Weights of a small mixture-of-experts language model, trained from scratch on English Wikipedia.
Size: 14 layers, vocabulary 14636, 26M parameters.
Experts: 64 ReGLU neurons an expert, a softmax router.
Training: a variant of Muon for the experts, 358M tokens.
Below are experts of layer 7 (counted from 0) of a mixture-of-experts language model. Rows are named router (the router's row for the expert), gate (a neuron's input weights, with its number), up (a neuron's input weights, with its number) and show model dimensions 0-159. Each number is 128 + 24 x the weight over its row's rms, rounded and kept within 0 to 255.
Before each expert's rows: "mostly gets" lists some tokens that are sent to it at least half of the time. This comes from a sample of Wikipedia text that the model never trained on.

# expert 42
mostly gets: " the", " its", " his", " her", " their", " any"
router [101 116 115 133 103 116  86 141 176 125 155 112  74 135 126 154  89 133 105 142 156 100 105 170 140 148 127  79 141 111 157 121 147 134 159 119 140 148 130 120 158 120 121 134 103 151 151 115 108 143  49 153  98 145 105 149 152 114 135 145 114 163 131  97 125 145 120 108 131 137 167 111 102 118 125 120  82 100  96  97 125 130 123 138 119  93 118 101 182 147 100 139 153 158 126 144 148  87 121 153  86 148  97 134 108 170 161 160 118 118 108 122 119 138 116 112 137 126 128 135 128 150 145 162  77 155 150 115 109 160 163 145 173 143 146 133 141 156  96 114 122  94 187 136 155 157 143 125 142 149 141  88 129 137 133 114 131 124 125  84]
gate1 [128 152 116 114 114 123 131 164 171 160 136  99 129  88  80 114 104 126  93 117 166 122 166 128 123 190 116  68  59 114 134  97 133 113  99 141 124 137 140 140 123 146  89 128 106 155 117 167 162 106 128 168 129 128 121 134 128 122 104 158 134 133 125 121 143 103 135 123 120 113 132 127 158  84  96 109 111  68 121 111 107 126 113 164 131  93 147 137 126 184 131 113 136 108 100 105 134 139 136 127 152 137 116 156 128 110 148  97  53 114 142 173 123 139 124 115  99 117 129 121 130 125 129 107 134 124 135  63 177 130 150 162 127  90 126 153 191 113 129 168  87 107 114 117 123 139 137 134 136 131 109 141 135 106 122 128 128 127 127 123]
up1 [130 149 132 144 101 131 117 172 133 175  84  76 127 136 104 117  84 162 108  92 141 125 141 117 119 128  99  80 100 129 166  76 110 126 134 127  89 133 132 114 111 128  76  97 116 118 132 179 131  84 103 133 136 132 128 134 101 131 116 172 144 109 128 125 134 126 132 106 137 113 114 123 117 112  92 125  93 127 135  78 128 107 144 158 111 110 121 134 128 141 107 133 123 105 133 138 126 178 149 124 139 100 128 151 105 140 129 100  69 126 123 132  95 125 105 129 132 122 125 211 128 133 121  85  89  82 133  86 167 139 123 134 134 128 110 125 168 127 134 132  41 141 123 122 159 163  88  98 116 120 131 124 148 138 122 118 129 132 116 120]

# expert 2
mostly gets: "omorph", "aceae", "etic", "atus", "ensis", "omy"
router [ 86  98 162 141 152 154 149 153 126 120 139 118 110 124 123 164 122 171 108 128 122 129 115 127 131 143  83 133 115 112 113 113 113 138 114 123  91 107 156 166 148 132 154 123 123 137 180  74 147 142 131 119 151 179 148 148 127  86 104 120 150  83 132  94 178 124 142  70 124 163 118 133  97 150  98  82 152 140 117 175  92 155 126 129 102 142 110 152 108 118 129 121  80 144 152 125 137 134  98 180 112  76 105 118 156 116 152 123 147 144 140 135 105 113 190 119 111 127 127 155 146 125 129 177 152 127 144 121 100 105  76 107 115 131 111 121 103 100 160 180 146 147 144 129 134 105 144 136 111 134 116 148 108 147 121 142 133 132 102 111]
gate4 [135 120 151 161 207  69 130 125 133 111 132 116 127 125 137  94 148  67 146 122 113 119 114  95 125 136 136  98 122 107 121 127 145 166 125 123 154  93 166 157 149 134 131 123 165 132 126 127 106 105 158  85 127 134 140 123 110 120 125 129 165 124 151 121 126 114 137 133 150 139 114 150  54 128 145 131 125 158 162  76  76 126 162 139 135 132 137 139 126 174 112 132 154 121 109 123 148 178 155 127  78 116  76  77 130 136 127  99 120 143 129 174 120 135 113 127 173 131  79 154 124 128 117 136 137 121 131 138 150 154 119  78 134 113 123 133 104 109 131 169 175 136 163 163 128 153 127 152 135 133 144 133 106 156 118 103 130  88 135 129]
up4 [119 130 171 125 141 131  94 136  84  93 129 140 158 148 168  78 134 129 142 114 118 152 122 113 166 171 129 122 123 134 122 109 137 169 149 129 130 116 163 122 130 107 117 140 138 146 128 179 128 127 196 126 169 131 127 117 127 123 122 122 155 102 138 151 123 129 117 143  97 101 151 120 107 164 135 119 186 124 120 143 136 102 173 158 100 130 120 137 155 136 117 116 144 170 143 133 162 155 150  98 104 128 103 138 166 167  85  67 140 165 141 174 112 153 138 140 117 137 120 123 125 121  99 149  55 143 123 166 158 130 127 127 162 128 136 173 142  98 160 128 138 115 143 101 107 137 129 142 162 183 157 103 158 116 119 116 128 125 153 149]

# expert 5
mostly gets: " has", " would", " they", " have", " They", " it"
router [118 120 119 123 154 134 153 152 143 107  96  88 113 145 150 129 137 114 129 118 126  81 161 124 154 156 121 163 131 159 143 155 153 183 113 169 128 136 117 109  96 135 100 120 125  74 122 147 127 118 143 109 151 118 150 134 144 103 142 147 108 158 126 201 119 157 148 144 146 127 131 124 169  90 130 146 112 111 189 126 102 143 115 163 146 120 135 163 140 164 153 122 136 196 109 173 126 152 114 178 130 139 179 126 149 138 130 129 163  63 126 153 137 111 140 154 113 129 145 112 113 102 142 123 174 151 102 111 126 136 111 123 103 127 126  93 103 101 175 123 171 116 105 140 128 155 146 100 141 158 120  97 119 138 151 104 137 130 151 127]
gate5 [176 160 130  66  97 125 111  99 132 136 136 131  84 118 108 122 116 122 107 148 108  74 146 159 122 125 146  99 109 127 123 174 126 129 128 146 112 174 156 134  77 167 147  97 153  84 127 112 149  93 122 131  74 123 123 116 132 110 149 127 136  39 130 156  83  99 129 100 109 126 157 125 158 125 118 126 116 169 116 107 144 133 139 153 132 131 161 144 107 123 113 176 135 126 124 152 130 126 133 133 148 126 150  81 122  94 139  96 167 134 137 109 110 155 118 149 134 133  98 126 108 175 127 143  89 115  96 131 140 126 147 163 146 115 121 138 126 127 128  76 108 127 103 160 118 184 115 131 135 141 116 139 110  91 151 131 121 100 152 120]
up5 [125 137 127 128 141 118 119 128 128 145 141 130 124 118 150 141 202 119 124 132 120  94 129 129 138 129 159 192 132 128 127 142 170 135 128 126  93 136 100 128 128 111 128 145 160 164 115 100  93 104 176 132 164  91 130 123 123 132 129 158 117 138 134 127 101 119 129 158 133 160 151 116 126 161 127 118 138 120 140 132 113 139 148 140 137 178 146 128  93 115 187 150 147 139 149 153 112 118 134 131 132 141 118 124 150 135 115 129 111 101 106 132 156 158 125  51 173 123 196 110 151 122 135 105 118  73 193 137 117 102 128  66 134 156 107  94 163  85 130 170 133  88 123 124 159 115 145  87 145 151 141 167 128 124 126 141 157 133 118 123]

# expert 36
mostly gets: " K", " Y", " G", " T", " Z", " Ch"
router [138 123 114 139 155 151 114 163 135 129 120 185 137 109 148 112 142 116 115 152 121 142 132  84 112  83  47 109 161 161 131 138  92 128 126 147  94 109  93 115 137 134 118 145 128 211 133 140 124  90 103 126 131 128 122 111 122 178 137 140 165 126 148  88  79 100 125 147 110  93 126 125 154 115 129 140 147 146 169 119 117 101 143  90 137 159  99 120 113 123 110 113 147  60 119  83 113 138 117 146 104 125 133 103 111 134 126 147 108 135 104 112 142 168 102 162  97 137 135 137 119 137 140 115 139  98 133 105 134 146  94 144 130 142 128 137 147 118  80 122 149 109  96 142 147 139 143  86 150 130 126  99 146 114 106  76  94  89 140 141]
gate2 [119 148 128 111 104 106 129 151 102  99 128 128 156 113 129 124 112 159 136 123 124 107 173 140 214 125 137 128 133 127 119 151 153 131 134 128 121 119 115  98 147 128 123 172 133 147  69 106 152 128  54 113 171 151 140 128 189 166 135 115 140 131 119 125 128 121 113 155 118 173 127 137 148 123 131 120 144 128  74 124 135 131 136 150 117 128 155 124 141  98 108 128  95 120  89 123 112 118 148 127 116 143 154 128 123  98  83 129 117 113 107 137 166 136 150 122 117 122 110 136 122 129 154 128  26 141 144 160 151 138 126 117 137 127 107 106 104 128  89 122 143  89 137 139 107 139 105  88  89 120 109 159 142  83 122 181 127 134 104 169]
up2 [169 146 131 141 104 109 103 178 134 119 134 105 138 135 123 109 131 134 105 139 159 101 124 170 124  98 128 121 140 175 107 169 144 144 122 143 146 106 123 118 117 137 147 131 169 105 109 141 120 142  85 208 108  58  96 124 161 170 137 186 150 120 164 129 136 121 112 127 138 114 125 141 128 128  95  96 117  76 125  95 141 125 157 146 151 114 118 105  64 156 128 150 111 120 101 100 118 154 131 157 145 156 141 125  74 129  89 130 123 140 106 137 164 163 126 127 135 133 121 140 125 120 166 162 130 123 152  80 132 102  87 143 138 132 130 114  87 154  96 154 125 119 134 135 130 126 121  88 133  94 128 184 124 117 127 147 121 129 116 140]

# expert 3
mostly gets: " band", " games", " song", " album", " footballer", " medalist"
router [130 163 190 154  93 165 104 155 129 131 120 119 124 115  96  96 137 133 160 108 174 127 125  78 115 159 128  90 124 125 100 117 124 130  73 169 153 159 121  69 105 101 123 137 136 140  98 135 122  91 145 141 110 135 126 127 139 118 133 158 105 146  98 161 141 129 172 104 115 172 133 131 141 113 119 145  80 143 117 104 132 136 131 151  85 110 127 202 137  94 137 145 113 138 126 149  92 119 143 141 158 127 105 125 132  95 115 165 138 137 120 160 113  83  99  82 107 109 146 139 122 131 115 103 134 148 133 169 120 104 115 143 113  88 117 129  92 111 166 116  99 180 155 147 129 124 112 105 139 126 126 136 116 111 145 184 137 120 129 135]
gate4 [154  83 142 136 153 129 160 148 126 106 147 139 130  93 112  87 149 134 179  60 165  83 168 120 114 132 153 140 120 141 203 122 202 121 130 124 145 129 109 127 114 107 138 131 165 125 167  92 112 126 137 123 112 135 153 145 144 158 112 134 170 116  62 117 139 119 150 147 158 157 108 123 106 124 126 125 108  85 131 128 130 122 139  86 116  93 126 121 145  72 134 124 137 131 139 181 150 140 131 159 128 125 121  84 146  95  84  75 127 145 123 140 131 120 138 137 110 124 142 143 129 147 149 112 134 112 152 115  88 106 112 124 130 104 163 128 119 128 122 126 120 127 139 125 168 121 131 127  99 132 132 107 174 142 138 146 130 120 130  70]
up4 [184  96 123 155 160 126 108  94  99 132 123 116  99 121 121  88 142 115 122 120 144 108 136 109 113 112 116 135 110 148 132 119 141  91 128 209 138 142 177 164 128 123 103 124 151 127 132 140 107  85 118 132  79 152  98 127 116 102  97 135 127 115  54 114 128 135 119 117 118 129 158 128 114 133 109 126 126 121  64 134 103 121 115 111 143 122  70 151 123 122 142 137 150 125 119 150 151 117 127 133 108 136 118 145  71 103 126 145 151 126 134 133 114 124 125 160  57 120  95 138 120 167 126  46 144 123 153 130 169 139 129 145 129 134 164 138 141 129 132 116 129 106 134 163 133 127  82  94 126 109 121 132 136 163 118 138  97  96 125 176]

# expert 40
mostly gets: "\n", " |\n", ")\n", ".\n", "/", ";\n"
router [113 140 145 130 145 175 133  93 131 121 145 152 144 135 103 112 133 127 129 161 121 137  90 165 138 147 160 120 170 141 159 142  79 160 153 103  97 160 112  84  87 141 173 151 143 140 102  75 166 129  57 126 143  91 121 166 150 124 129 107 135 131 130 143 154 137 117 138 118 156 166 137  91 189 128 151 124 170  67 158 115 115 103 106 111 113 118 108 148  91 112 138  99 105 129 116 106  98 129 187 128 140 122 103 116 109 140 157 153 172 122 130 153 127 123  95 170 131 128 133 145 141 111 111 137 114 129 134 146 119 145 112 115 108 130 131 115 110 134 127 120 177  94 129 127  72 117 146 131 146 130 157 173 121 122 132 108 137 123 129]
gate29 [124 135 108  72 145 149 107 107 165 133 112 133 137 166 181 150 100 129 160 156 128 132 132 124 105 117 105 105  87 178 112 114 170 158 133 151 126 123 145 118  95 119 126 130 182 137 118 108 153 132 151 128 131 136 130 164 133  87 116 133 128 129 124 130 128 134  87 118 130  56 151 127 162 128 128 128 139 157 148 133  59 136 104  68 103 170 150 163 117  77 127 121 110 139 150 135 105 108 125 130 162 126 170 119 122 175  80 128 140 157 125 142 126 174 126 105 137 114 127 161 162 137 134 158  85 129 156 140 145 128 125 132 141 135 129 118 131 104 137 125 111 140 142 100 121 121 106 126 132 123 164 176 147 120 178  81 157 109 127 130]
up29 [128 153 112 140 106 126  91 144 115 123  86 116 169 175 116 111  90 130  97 134 126 127 117 138 128 132  96 125 158 141 127 171 118 139 142 112 141 119  90 133 113  98 147  75 182 136  66 130 161 104 153 157 103 141 117 124 159 132  99 128 133  60 160 127 142 127 152 112 126 175 108  94 141 151 132 133 155 106  81 130 129 119 115 128 144 113 128 129 158 142 124 162 121 122 126 131 143 148 129 137 144 130 132 146 108  95 136 130 128 104 148 138 129 122  61 129  84 126 114 126 131 181 205 127 132 136  86 129 128 183 140 105 156 118 134 147 125 123 124 143 135 129 155 183 102  97 163 144 132 148 155 143 101 129 172 117 116 108 147 116]

# expert 45
mostly gets: " including", " included", " include", " named", " used", " called"
router [185 111  91 137 134 146  84 107 150 139 129 133 151 115 135  86 123 102 135 123 129  66  91 143 117 145 143 134 133 182 164 128 107  87 125 120 135 128 104 146  94 156 154 132  81 123 114  72  91  65 141 120 182 172 114 149 129 157 128 157 113  98 136 144 138  93 108 169 154 108 147 146 137 113 118 132 148 141 166 127 150 185 111 150 119 120 150 138  95 136 112 167  98 126 128 126 147 131 116 111 120 148 136 119 120  94 132 119 130 154 116 134 110 105 137 132 142 151 110 151 156 129 121 134 152 112 135 141 116 157 114 173 145 130 136 149 151 120 117 157  77 101 101 154 148  88 160  86 169 136  96 158 100 134 134 145 129 133 130 139]
gate7 [139 117 127 142 167 130 140 167 137 113 130 109 130 118 129 133  64 124 166 130  62 186 172 157 129 135 122 128 132 147 124 135 145  95 124 121 129 127 110 133 110 143 148  82  91 104 106 136 129 128 122 115 131 146 112 145  86 121 114 177 129 129 151 141  97 129 152 111  76 123 131 112 160 131 125 162 118 122 126 131 119  21 133 122 138 135 134 124 149 129 141 138 140 140 135 131 136 156 108 128 134 112 154 131 133 112 132 143 128 131 194  94  58 146 117 122 124 129 130  86  78 149 169 120 129 121 139 125 121 171 130 177 163  95 141 191 176 128 117 134 123 101 122 118 115 103 132 131 145 127 152 100 135 135 128 124 106 132 129 133]
up7 [192 171 123 128 140 106 141 122 145 136 126 144 130 189 110 115 108 183 104 147  76  99 159  89 156 129  96 112 129 157 115 119 126 129 132 125 130 137 112 122  97 147 126 132  91 125 106 130 134  84 108  89 114 195 107 116 128 179 116 130 152 156 150 149 129 173 108 182 128 149 124 122 130 157 105 139 193 153 146 122 138 159 203 132 147 124 107 136 128 125 134 158  97 130 100 146 117 123 136 134 129 129 128 128 129 160 149 164 150 108 139 129 124 165 115  96 107 151 139 141 143 120 122 134 130  83  96 128 143  92 135 111 135 111 185 144 112 104 103  98  79 161 112 126 119 141 114 129 139 128 134 133 146 100 155 132 138 123 132 133]

# expert 12
mostly gets: " became", " began", " took", " along", " led", " joined"
router [116 102 119 168  94 112 113 130 145 115 122 139 133 132 117 105 168 135 111 108 144 100  73  96 143 103 149 155 150 115 171 127 142 106 126 107 112 172 136 103 105 144 133 103 123 119 154 169 173 121 125 124 109 125 119 113 103  68 142 160 125 109 121 168 100 127 162 129 110 118 158 157 128  81 118 155 125 135 129 114 133 162 138 178 144  70 165 192 102 148 112 144 151 126  97 147 121 139 138 137 107 125 202 142 103 175 103 139 134  93 148  98 111 136 128 130 127 136 127 152 101 136 117 101 145  93 135 132 132  87 144 161 146 143 128 150 114 119 146 135 143 108 182 121 153 157 143 117 155 151 117 176 101 131 116 146 147 136 145 113]
gate5 [ 90 152 128 120 123 101 127 113 113 117 109 130 116 149 157 116 139 124 104 128 132 138 141 138 131 142 153 130 157  93 132 128 148 188 129 125 122 159 120 113 124 121 127 126  98 149 171 136 127 103 122  98  68 128 161 148 133 114 197 137 158  81 106 185  74 172 112 131 134 149 143 132 131 130 124 123 126 112 140 139 178 133 120 103 120 109 129 129 158 183 124 122 129 148  82 148 134 115 129 151 141 137 156 138 112 121 122 150 133  98 165 155 130 142  73 146 123 120 128 143 121  95 142 133 129  75 152 167  71 148 151  95  82 102 132 126 105 142 130  99 148 129 110 175 146 159 129 124 152 131  57 160 122 126 141  87 133 149 131 133]
up5 [145 130 126 150 119 181 106 102 130 105 104 148 126 136 127 133 112 126 167 115 128  92 133 129  85  95 124 183  86 180 109 106 140 103 116 138 140 108 120 115 131 113 124 136 134 144 131 147 120 158 132 132 130 149 161 117  91 133  65  99 126 158 120 128 180 177 131 155 130 119 129 133 171 130 149 134 118 130 117 155 159 122 122 128 138 129 138 120 158 112 115 151 125 128 133 111 166 124  97 142 125 151  94 164 128 131 135  91  98 152 136 128  82  88 177  98 121 139 130 145 150  86  79  97 118 190 115 138 128 111 112 122  70 116 130 126 178 132 114 153 154 125 147 112 101 140 171 124 125 172 132 103 153  96 101 129  82  99 147 145]

# expert 47
mostly gets: " Gu", " Ros", " Ram", " Bal", " Ash", " Sal"
router [140 125  92 149 159 130 119 102 126 141 120 133 128 112 148 147 147  96 134 171 117 138 139 110 134  94  63 120 144 181 128 130  84 125 137 179 118  98 130 134 135 141 106 122 140 188 150 165 129 137 106 114 131 121 152 145 111 153 164 132 154 126 105 160  77 101 126 135 108  97 135 116 136 113 145 134 158 137 162 112 147 109 149  87 147 185 100 125 112 112 118  75 156  80 140 118 139 138 119 159 133 150 124 114  85 189  90 143 121 131 120  94 117 186  93 185 102 130 144 117 109 108 156 130 126 105 118  95 146 152 114 107 129  83 125 104 136 148 119 115 115 115 122 134 115 161 117  86 130 114 118 114 142  97 129 127 126 109 152 160]
gate2 [119 123 133 128 158 125 120 130 124 128 111 133 138 126 109 112 127 169 127 134 100 115 118 126 133 166 166 129 175 118 116 130 129 126  95 155 122 162 124 163 170 124 118  83 128 124  83 116 141 158 112 134  93 144 152 122 113 154 135  85 165 156 139 145 149 126 136 126 133 119 148 134 145 115  73 140 107 127 121 132 112 130 130 118  86 134 135 128 139 133 142 138 136 124 126 129 130 141 131 135  99 126 118 132 112 127  96 130 213 120 182  78 114 154 165 178 116 163 122 223  90 132 124 123 139 149 161 159 118 128 104 104 146 137 128 152 133 161 127  93 144 122 142 165 136 132 118 131  82  72 119 147 123  50  95 152 110 126 126 108]
up2 [126 136 119 152 102 133 108 129 128 161 130 162  99 107 166 128 131  73 134 111 195 130 134 118 128  79 138 120 101 128 134 138  84 117 148 123 156 122 138  87 102 120 165 168 127 119 122 131 101 117 117 139 137  92 120 122 158 145 143 158 146 116 168  68 125 123 108 133 127 124 114 138  74 127 116 132 139 127 124 116 137 154  98 124 139 122  86 126 155 147 119 117  88 143 163 117 118 129 157 117 177  63  93 136 120 129 124 101  74 123 120 170 129 123  88 132 157 148 133  81  95 121 147 135 121  81 116 156 161 137 130 157 131 113 168 131 114 105  66 135 103 131 163 131 117 130 133 140 132 139 128 125 115 177 176  99 145 101 145 120]

# expert 13
mostly gets: " was", "|", " is", " been", " were", " being"
router [147 141 136  78 145 108 129 141 141 156 146 125 102 133 135 135 131 178 163 109 107  94 108 131 165 136 126 121 117 168 158 152 187 138 129 133 123 150 115 129 160 156 133 120 119 100 116  78 107 146 111 114 131 136  93 150 145 123 110 133 120  93 137 157 108 123 113 134 128 122 123 139 197 119 122 121 104 109 135 144 114 138  88 162 172 111 117 113 169 195 123 139 140 189 176 116 130 133 151 111 128 119 144 131  81 131 121 117 118 134 128 163 117 120 171 155 151 146 131 120 136 113 131 139 148  96 141 133 127 130 121 144 148 106 141 117  84 138 141 132 133 103 109 115 140 161 120 168 108 181 126 123 120 121 212 118 158 158 126  68]
gate33 [119 129 127 102 112 112  64 128 128 139 120 117 142 145 126 157 128 169 129 126  44 119 132 137 154 155 117 130 159 144 150 111 143  70 129 126 103  95 139 125  90 129 189 117 127 127 161 187 124  90 149 116 127 124 133 149 132 141 148  65 128  88 140 114 133 125 114 135  76 122 136 183 130 136 111  99  96 114 147 121 139 145 103 174 126 139 105 148  93 142 122 125 192 120 129 177  70 145 128 155 130 171 121 122 128 117 165 167 128  88 127 174 126 171 129  94 103 147 144 122 146 111 130 123 123 152 121  92 130 131 128 138 134 123 132 107 165 121 129 123 128 147 128  84 134 118 140 120 109 133 128 105  93 118 110 124 129 126 122 131]
up33 [130 138 108 130 123 138 152 127 123 120 147 176  71 115 160  37 133 113 137 125 174 121 103 123 120 156 165 101 124 104 122 129 117 125 127 137 194 155 170 129 168  80 122 108 150 126 109  71 137 130  93 145 113 112  76 112 144 106 124 125 134 122 112 150 129 128 184 118 135 168 124  79 127 131 129 139 125 158 133 132  88 131 128 152 147 128 141 133 132  94 126 151 128 148 129 133  88  76 124 130 122 127 133 157 155 150  76 100 126 121 135 101 133 175 130 127 113  78 113 103 110 174 105 126 128 104 122 138 111  97 145 117 160 148 106 128 113 102 132 133 127 132 167 118 150 115 108 120 142 163 157 181 126 131 138 149 135 125 119 127]

# expert 23
mostly gets: "=", " Clade", " www", " Website", " ft", ":"
router [140 152 145  86 153 139 124  98  47 125 139 179 120 149 149 124 103 140  96 121 127 107  95 121 121 110 113 143 139 134 151 133 128 169 113 139 113 139  96 145 130 146 119 136 130 140 131 121 100 147 126 164 137 156 155 123 147 107  79 140 146 100 101 137  97  86 104 130 146 148 144 165 132  91 137 124  84 117 129 177 137 142 103 112  97 101 191 104 131 107 129 155 129 151 123 111 137 159 121 138 139 145 126  87 150 107 147 104 143 128 118 146 118 148 127 114 150 163  68 145  97 112 118 133 113 121 116 150 115 142 125 155 127 194 165 134 167 123  97 152 119 146 119 157 137 197 150 170 102 146 169 129 150 122 131 100 113 114 141 111]
gate1 [176 132  68 134 189 129 125 118 111 158 117 140 118 131 110 116 137 125 118 112 109 131 100 126  78 118 121 138 131 122 166  74 134  91 122 123 160 135 137 171 102 132  90 104 111 128 138 131 135 128  95 142 122 170 127 108 119 121  95 161 163 138 167 142 127 110 178 132 126 122 127 159 109 120 162  98 128 130 147 124 190 115 153 124 132 142 155 110 114 120 112 164 123 116  97  93 136 101  98 130 131  85  87 137 144 127 133 127 126 191  92 107 166  92 143 121 136 113 141 124 133 129  94 172 147 122 144 171 127 123 111 128 126 179 126 156 114 116  86  93  69  91 127 104  94 112 128 151 115 121 138 170 109 115 138 146 122 147 111 128]
up1 [ 75 156 176 144 136 134 116 120 114 168 120 130  95 120 141 182 167 128 158 140 126 142 128 125 132 198  61 107 136 111 100 148 166  96 114 130 149 174 125 131 131 139 153 120 186 106 124 128 134 133 122 136 126 140  79 133 128 154 132  85  85 135 105 101 144 119  99 136 140 164 120 135 116 136  80 177 118 127 131 135 132 150 149 131 142 123 126 143 126 110 120 129 127 148 140 157 155 120 143 158 155 120 150 116 104 132 133 138 127  83 144 174  89 129 121 154 106 127 110 176 134 116 110 109 113 113 115 110 127 161 140 155 128  42 166 125 128 118 110 163 154 129 142 122 121  99 133 102 128 124 167 128 150  90 101 106 145 127 102 127]

# expert 37
mostly gets: " three", " four", " one", " two", " second", " five"
router [146 114 117 123  96 146 156 128 107 124 135 113  90 176  81 169 141 103 148 142 164  89 111 161 114 137 136 125 159 112 152 140 142 143 104 118 121 205 109  91 144 106 135 146 120 113 149 157  97 117 116 131 107 130 141 132 149 136 125 113 125 156 142 104 119  73 152 128 128 130  98 113 144 133 137  93 122 136 126  99 164 146 153 133 107  87 121  82 126 107 121 135 136 174 154 111 128 147 126 119  92 186 138 139 103 114 137 124 119  91 107 133 121  66 136 129 163 129 112 114 145 148 149 164 131 148 120 107 131 115 116 147 146 123 126 152 150 118 110 122 169  93 164  76 151 180 156 124 103 159 169 152  95 172 123 149 108 146 105 105]
gate8 [120 123 113 128 124 124 128 102 112 120 113 131 126 119 128 125 140 119  94 119 147 119 185 147 128 109 155 130 181  78 110 125 116 136 122 152 120 157  96 136 213 123  86 111 123 118 170 141 103 124 113 142 105 151 111 137 128 154  97 113 130 168 119 130 113  84 126 110  88 126 109 103 125 124 124 101 160 108 131 129 111 136 158 128 167 151 143  90 116 135 106  93 173 129 167 137 128 162 138 107  89 138  77 165 126 126 129 129 131 129 145 134 116 185 129 169 133 121 124 110 111 130 111 129  86 127 154 117 117 150 131 169 133 172 107 165 103 139 115 109 135 127 109 123 122 189  61 126  56 112 138 108 153 134 136 105 128 119 140 143]
up8 [128 130 148 194 135 133 165 156 121 125 100 117 135 143 132 135 127 127 119 118 133 120 141 164 146 134  74 153 129 122 133 140 134 129 141 109 130 129 131 143  97 138 138 162 130 132 128 149 137 159 175 126 130 106 198 118 128 136 106 180 151 191 133 180 121 156 128 159 117 157 129 128  89 178 128 132 144 161 157 111 124 139 129 159 127 120 131 146 128 142 140 158 118 139  79 109 163 128 145  79 152 103 128 152 157 171 115 101  63 179 104 127 122 128 157 115 138 126 123 138 117  94 193 129 125 113 128 120 126 111 100 128 125 108 161  76 207 128 157 113 119 152 145 128 165 122 132 118 140 130 142 118 156 123 134 121 117 130 116 114]

# expert 11
mostly gets: "_{", " ass", " def", " imp", " dep", " pres"
router [ 73 124 133 142  97 127 126 100 119 134 115 110 126 181 119  87 146 129 191 161 106 118 162 146 131 126 119 110 121 150 151 152 130 140 167 172 127 115 204 133 135 129 157 169 148  62 153 126 161 118 144 165 172 110 134 146 136 116 106 148 116 177 137 146 129 125 164  95 131 135 105 113 117 106  99 150 138 130 115 105 159  97 137 166 111 133 114 181 159 116 158 156 144 118 132 167 128  94 120 105 137 121 156 114 134 135 119 142 126 119 137 125 128  97 108 128  92 115 100  88 117  92 163 139 127 112 156 155 125 162 110  98 112 131 117 125 115 101 149 135 129 129 116 122 119 128 168 117 183 146  89 157 114 116 129 105 135 130 169  99]
gate1 [152 113 113 126 128 138 126 133 131 121 120 113 105 111 142 126 165 129 148 140 137  92 151  74 128  88 109 190 123 118 122 157 121  99 106 103 115 120 166 124 129 151 114 131  72 115 136 125 131 129 129  92 126 131 147 129 117 124 132 133 125 133 134  81 113 102 101 135 182 137 110 140 102 123 119 175 122 128 108  95 110  85 133 161  93 130 159 146 148 121 156 120 157 108  98 156 119  82  70 160 183 127 137 142 103 153 135 125 119 143 125  80 129  82 191 173 141 128  75 169 140 126 148 131 177 124 115 106 165 146 182 163 127 126 134 139 112 130 150 162 141 125 145 128 141 108 141 132 126  91 121 100 134 132 109 124 163 161 134 138]
up1 [116 132 150 122 131 128 132 140 129 129 129 133  88 146 128 131 112 146 154 129 139 133  55  91 136 127 151 144 116 125 130 113 180 179 164 145 154 141  96 151 130  66 153 151 123 123 100 122 162 143 114 111 126  97 106 129 125 124 163 124 126 138  96  97 118 150 124 136  85 126  97 121 125 141 122 142 135 122 175 129  90 180 110 140 128 111 110 134 154 118 163 152  82 134 132 148 133 152 154 126 145 180 145 147 100 101 134  99 170 124 128 133 172 128 134 122 122  92 168 143 113 116 139 126 107 132 132 152 138 135 125 136 127 103 154 123 127 102 109  75 158 171  55 129 146 141 136 105 134  75 121 196 116 119 105  88 120 118 100 130]

# expert 28
mostly gets: " The", "The", " This", " His", " Best", " These"
router [141 137 127 117 162 128 168 139  93 124 158 119 116 119 153 148 138 118 126 152 138 138 111 114 131  88 105 165 134 131 157 130  93 143 139 122 121  81 108 153 175 112 133 173 165 183 156 149 123 187 135 106 100 129 126 120 139 165 137  81 107 120 118  83 116 130  96 140 117 135 116 125 115  86 122 105 131 155 130 173 137 128 145 122 134 104  95  86 167 126 106 112 110 140 128  71 117 180  99 140 102 123  74  96 132 160 139 110 126 110 115 115 109 116 122 148 123 146 132 120 129 134 105 147 129 150 130  89 113 149 156 149 144 128 147 140 138 138 136 128 159  35 119 133 129 143 149  84 140 126 162 101  83 147 110 137 110 128 157 138]
gate1 [132 111 101  52 144 131 133 132 127 134 115 116 118 131 138 167 132 130 129 167 161 118 137 107  96 144  64 140  95 122 131 104 155 155  88  96 130 133 152 162 163 143 157 167 150 156 121 172 113 124 165 139 106  96 143 126 145 110 137 128 130 113 133  99 182 116 156 139 153 105 116 143 139 134 113 176  96 113 136 123 104 130 119  83 144 151 147 110  79 144 144  93  99 129  93 118 130 133 110 156 147  94 125 105 110 168 139 179 126 132 175 122 128 121 108 174 118 136  91 133 138 145 118 127 103 135 119 109 107 133 131 118 204 125 108 150 151 100 132 128 128  99 140 157 166 130 104  88 104 102 138 147 142 126 135 127 128 139 134 178]
up1 [112 149 129 128 130 135 172 134 119 119 159 123 126 144 151 113 166 134 135 158 160 115 117 123 121 132  77 143 126 127 130 140 118 125  92 103 113 129 113 149 165 148 132 144 136 105 139 155 130 119 112 148 104 128 122 136 165 110 144 121 151 143 116 129 165 128 134  57 151 160 129 138 129 130  83 129 113 128 160 151 121 126 143  87 120 103 166  97  53 156 121 127 105 139  63 105 183  98 136 110 204 139 131 107 145 125 146 159 119 127 102 153  85  98 117 122 119 122  58 127 148 119 158 139 141 150 135  81 133 117 130 125 164 121 131 134 136  64 135 101 138 103  94 110 109 125  98 126 116 130 118 137 150  90 148 131 169 140 137 121]